From a checkpoint of a small mixture-of-experts model trained on Wikipedia: 389M tokens.
Below are experts of layer 10 (counted from 0) of a mixture-of-experts language model. Rows are named router (the router's row for the expert) and show model dimensions 96-191. Each number is 128 + 24 x the weight over its row's rms, rounded and kept within 0 to 255. Numbers have three digits each.
After each expert's rows: a language model's description of what the expert responds to. This comes from a sample of Wikipedia text that the model never trained on.

# expert 0
router:106098108125102125138145131170107157110145121137086112116134133121107103122120121110118129150121137119158138114118148182130131098150122090093127123104139150119076163093133126100120145105118112186145148063149149122111100131114148132127142086142151083141116101128108110112145103124133155121
What it handles: Leading hyphens of list items in infoboxes and credits, plus music/album terms like Albums, Label, Best, Charts.

# expert 19
router:124091072106154125113170163145098154089153155110139142126124168146177105127120136149128086133124159163100108104107103144096169120128120142132124159109186124154182133111119104138158127097123128105090160136103113140101180127110134123122161172149106138136095126123147124130092105153117111108
What it handles: Nouns and pronouns for people or groups, such as people, children, members, them, him, plus census percentage figures.

# expert 2
router:132136127147157112098124151141125116118137078123151100139126116179171100169110172140095164126150156143156134099105114148161153134084133133113135157089164109139078104161078136176157096150136144135142126136132140148124166142153091129146137127118106116100127127153118085140112155108171115150
What it handles: Main verbs right after the sentence subject, mostly was, is, are, has, had, often following he, it or which.

# expert 21
router:129089160108130159132083134121122115138139104115141136145124148122109089157081163126137085119165151122142165169122150154109122096115121108144107112102166111105087124110121137091187127163131125143112156143113120138105120128122102156134128136130124133121117100115175115143177133116103122152
What it handles: Colons, hyphens, slashes, opening parentheses and empty-cell spaces in lists, taxonomy infoboxes, tables and hyphenated compounds.

# expert 22
router:122130085121130106135128147118133096057136124124076101151114088134162142135173137121140148122143148152141146172164140108105135130177146101165160135108093155107126116183130131110137106158134151150113154142144126124129111136134137098146082102134146118151142107150134128150122118134137143124
What it handles: Determiners opening a noun phrase: a, an, his, her, its, their, several, often after from, as, with.

# expert 18
router:152150155126095155160116179130143145150153135137107156149095096096143146097123147101140106144128138131116092147119141097103162134135142136126123116149082111112157156125127120142121141133118134090129147156181176134116126121093125103126153159128130139087104129130151111154123091119091114157
What it handles: Ordinal suffixes and words (th, st, second, third), position words (middle, top, front), and first parts of compounds.

# expert 23
router:152101103134102184125161118138129173114089134111087124130136146093152095116168117121173124109155136129135122099131092111148126145144134126169117135137143147143122148144072166147143176078120101121083108120128127097145083106143130143132108127119117091089130137141120129130141102124117175055
What it handles: Words inside titles of films, songs, albums and shows, such as Love, Live, Night, and colons in titles like X-Men: Apocalypse.

# expert 25
router:136154130100123146150075122140084177127117132138128122117117095138104127125118155110158109147103131096137120137125166154058112125140100142134173127168096160122147150119132117136109156159136146164096146146133138121100126143114133136099139105111134151114152116111109175096093132144117142091
What it handles: Two-digit numbers and score or range pieces in tables, sports statistics and dates, like 24, 73, –19, 357 days.

# expert 6
router:117179107116151155110129124168143113141127125138100156144163139123105106115147102102168118142131113114130073157136134128098140159136124124054157082096131162136145107116127134134111129148114135119090114131124107146125118139116176131107097138116151125131127092101115127114116155098125120172
What it handles: Digits opening numbers in tables and statistics, such as attendance figures, scores, vote counts, dates and dollar amounts.

# expert 29
router:098162107144095145126150122167140110139118084107124092143107135083127107117136088120156161168082113110131128134157099146153073144166124128112141077102132129165135165133141108114126146120112108154163105105110165126121127084146114086134155124104107138117152131110134090116122147121087127108
What it handles: Raw byte pieces of Thai, Gujarati, Chinese and other scripts, and mid-word pieces such as plural s, un-, al.

# expert 14
router:125097152134119092157116103141123098130099124123127145118100167103137126158103099117135126128092118138140123165117127113087148091109111167125115109111165079125117084099178095129108141134156116108085122102107140112105117132128139109126139156139093131105120174162126141124135149155112116118
What it handles: Line breaks after a sentence-final period or list item, and == section heading markers and table separator rows.

# expert 9
router:110115136146173087150169126145114157107096121154124104082165142111151087177144120122112147112120150175118150140136115075122123121157107121135143124130094184102118118118142094172124109104130131125115100101125110101145165122148123120146087124160161134138129103116138091136133099161123172070
What it handles: Personal first names (David, William, Oleg), often after country codes in sports lists, plus by, and, & joining names.

# expert 15
router:134148160154141133102141101102158115134135101099144126110153150141135165136154079126120114140135125126138175123111089098147077136150123131163106104138142105161161145116103117119134118092155116138125113157140097124124138081118169144113141128136107120106141146152085101130100128109120178100
What it handles: Head nouns of institutional or geographic names, such as University, Church, Society, River, War, County, government.

# expert 30
router:138149159156121105162175159118129144144110160155152118130112135127105106097162162172141130138057111138106158127110117115135148138161116142079112176118129097156082157155118141142106123128134087139122123131128130118155148128127148143141173164117117133109139140087135124125147142156169144187
What it handles: Derivational suffixes and endings in technical or scientific words, such as -ation, -ment, -ator, -ic, in atropine, accumulator.

# expert 20
router:160173142106125135105150129157133129096111136149130161187100108101117167151158106111156123120140073095115114099090113102138148128113129148111130132164071124109108161139132135117134179138165100088149128090119095133125121136084104127120111126146143153123108157150101168113157112146087119188
What it handles: Line breaks ending table header or separator rows, and abstract nouns like time, period, result, means, order after the.

# expert 12
router:111114130117107090151127134126158137120168113121126142074103099130126144112103149108091140148144146112091110146128136097174158105150099116099083142096150128133100135103176106123153152108107160123162122134130172125102090083148095141126117109143130138132122125104116139098100158124140117138
What it handles: Pipe characters separating cells in Wikipedia tables, especially after numbers or headers like Apps, Goals, plus semicolons after digits.

# expert 24
router:110101117149151164138098104112143102179156092131159160126115079130129148129095149097140138116113139124114142160116114127136119168112093094101136130116073139116144129134134112147121143124175138092133136093162111143117111166127131131117155140150132147111121123154133113121129174130132117133
What it handles: Initial capital letters or syllables starting proper names split into pieces, like Gr-off, Z-yprexa, E-stola, Ban-ham.

# expert 8
router:125127126139139146100111159134121104116171113124156110121137149135186159126126109118129107142122095131140152110120100146155114146114177117125122119184150093150097093138121141130119101106137141150187168142129153085133170104087117166133118167113106090163138112142106154127108129120145162091
What it handles: Sports words like League, Cup, Championship, season, team, medal and tournament in match reports and results tables; also would, will.